Experts of a small language model.
Size: 14 layers, vocabulary 16384, 27.2M parameters.
Experts: 48 experts in each of 12 layers, 4 picks a token, a sigmoid router.
Below are experts of layer 3 (counted from 0) of a mixture-of-experts language model. Rows are named router (the router's row for the expert), up (a neuron's input weights, with its number), down (a neuron's output weights, with its number) and show model dimensions 96-191. Each number is 500 + 50 x the weight over its row's rms, rounded and kept within 0 to 999. Numbers have three digits each.
After each expert's rows: a language model's description of what the expert responds to. This comes from a sample of Wikipedia text that the model never trained on.

# expert 10
router:471585481448547539545455475470472548400478541370547562566480569564445528441616451431561512495524477469556385490526478435509467425464465568496555485579487447574476570524519508538552458523524465509512515435509411398605527585428518449433495478490523449557495547534461508542512529440488466411
up1:488536538514405514518559506513510625581476419458626554522492607485456479519460481487440545440464535545444435476505457496430569525457516517492508483503547561426492461507528464477522551430444547580536583505508500410558593523390530543478412510528429503533542578437560509465559509539521537502
down1:467519578459454451443453427616502581491465550428478435461478487507555460485548467468530494446512557490581373477496468524544487435541401501472499521502465503494460478603531417430474417542587488532509536551553425467529475492483548542501515492534516488466513468507657486493573471502527524424
What it handles: Auxiliary verbs and articles

# expert 38
router:491535562477493416465414543509481536474440526493507438438550537536549561475514472489505442501500481462528499523457502423459504474492423588457531514540502487533399520541486467335492513519568506478483404445504455457568474533648568516478594496553495553551599573551516418563429596593415575468
up1:603498563529440529551498558478518510404524461542501530451447524527557524515494585535537523518452513497598572485571482525426416589486467528443548498492438511499455476425417565443422482470514495590510532433539601471498424472557458539489477471497519550535550528519398419545511545562562494440
down1:454515463486561510518410467516481596526474433505401490484481523500605554459487463456587498450501395581504464553501455511537580375472453499489455538516527520514513441442499560605453548564488472568506503489530547509418571502407443571489546513459540383441519462540569533555624517497440487505
What it handles: Military and geographic words

# expert 16
router:506406572453463597487547463525446523506415546612380466547564505479514383556437438496476486556468535552516516559463396500435553460581498525524450426377507495495467463608490490495540426443522537486538520503486531508485486496483516552450544558463469601471460479425606478542518519525524589543
up0:465484481460493526491593453508465429534463489544408441551484552503443491548515403473507547468536460505514451530508475507621438470524535509602556476492423596503464451412450415611498494544468584491454477486461557630462553427536522490446507497499449529581469542547578480483594572524605482509
down0:452441585513515537529500559446497507456473530490578562461439478541523451547478501566483463485537417426482520607448570407558527491501585517518571445456542473478463512509539464455528539539426435498465393480435458504541455550513497516480560462519481489478513497549476469486414562522361479519
What it handles: Word-internal name fragments

# expert 1
router:574473550455477469512500525431499531488518577471531447483512489542499533532600423476411535483447441394577483531448522574529553511435539539525360515506539496507541512546511454556464505605428551523411498514499458474449440520466599386528483487591489469475551504417650486585566419456488458505
up1:467627546458465547580431387464514509473519416462524580502502600494462411492572557471433484475485576524463489615493534492449547524525469472604461525500554466453631414473497549582531477520488503513539505483467564495474483502489493561578562431445543462513401513529563465433441549472549536622
down1:440484431479495443481434562564403424500515555502473538536584531414517566492509509584389485506487505509517509517478441550504508506565570525470553514439565555489493459492571526535445531540540442595462433555469487442523421463449477545524537536481540434493512476512453518474495497489495417554
What it handles: Verb endings, participles

# expert 17
router:542493551476540462480443491447439519442475524479495511560522586421586563453560473501597455522545448443537411528464502512475438529555542563549539464558472463547471528576505483473550502458458445529500438582612483551506534607540426477420493427446480504566530486479566604460447494486457510481
up0:538543535527391450482453510496532394554521488512412575510566451436592544457504450546495557464518496545443508476539592589530488532459546470481515467540495549470527492572590478447593509468527541517490520448546513382471548544553451492527522530464372564484479569489555520467604527345520454435
down0:494487478458558498509479607459518597518538544517429521448485502471498541479538446587467622545560484506560432472490432476532492452430576541577506515466433428475500592387413594473453518482421460452490417516492477475623451460500584531501492546515561513553460516535437510546514514484512590442
What it handles: Two-digit numbers, semicolons

# expert 44
router:483506507465557486532419483501450560460504575471519530559495605573458530443564458448556505488555428507525463535525518459523460456505463516522499514497444468554469545485522521457576503471508452530461484430574417442580548580482470431397524499571463486485481607489390569633548455392512446421
up0:478457450541538512450430490467526512628481533559421407438457498462437482440517474542602517497434429479493419564484449589501516521353467388509487524571485515512424520490511395459552513426515451537529591535538511580501487576512492538545478500533535571512484558422507428427501448557459526585
down0:567460533373503457529570577628478515384503527447485476448534411522598472603533493485527577520475428416558512491518634480477529446516532567547508473467439477433431491518550566460488476643479506464537462527443513474452456497503490430519454514544573516520523521448512526541517590448534455564
What it handles: Articles and year prefixes

# expert 8
router:574462525490521613394493510498495541490491510470512551469516509471484482552585482443474494545485490430584478560434534471425515453390389452493448591553428474487492447533467405593524476505478516454471499435406463517483439479459520647517491511448598468565438599477568486456488517435432555444
up1:552513534417484491509465521561475486457493459508472524500513388452501391624515465546496502518451443498512537589513536465505438625478497486515485532444567468529517443462508509531534519538505561461439478506583525614557487509496487517574401488493610538493638477495495446580595526552527466506
down1:586468554543563433534444499526467611472493556417412502523505489539494459516470444521487501502551434504415519514537434524567620556467485429480508473543373499437471444581496553491601476452526539478450434389429433502510504392515505557501501478517552538483547515517592490554448566500504486405
What it handles: Common function words

# expert 7
router:543510518492518539534464531456458506508478523518552484571557423522546507466418546491441525506550537423557504522519466499541445496492486506552536441540469464446458437474543457609477511586450474412536555530422511565481452511481559507405552512554508502491559623505514546462624503450492542519
up0:494435467513471506478467498531498518530450520565511561437397408526520537453491480499448420471500576521608442530398402487525542441525432554501467451503475520439512477604532394529500579475510455573417479541422430490466506467516502467427498497475478547448576451485607487522453544560590517549
down0:458578565543455516476459463549521530515463555463429431488521509501437543529479546649500509525576489503485541437554421494500554435447446529536478615445454430513528478488503519545359561639513514488474486528511519470610518402506477487380496439528483472525505488519486423516384479490589496572
What it handles: Periods and sentence ends

# expert 20
router:519528480481549446550440576485436550400494565490507511592384567521364545451546485456552499517570424458529411607498442455519446435466486520517527482542480412582483598501543531523543525561491422515450508493550427437580495590501525466445523557543440501527439535545462564519520530460503520418
up1:473394418455482395468469518553438484556463522475574452578550544485447518547465635581471436529565546474478408504552465574472480462449503400496575438528436498514560495400552350506504377522544504491468480500481581486478535515497512520603534426511486432440501480524498521481474492464514538529
down1:501454486505452492505459488488459475549462484501522470441561515525595455449599443447574426512594433487409555497516556477486516517476456345379476480477431502410568528529528347471499485519531513452464505446417459547502528497531492459509573558512530473525480495541528490445480514411525468432
What it handles: Plural nouns, clause verbs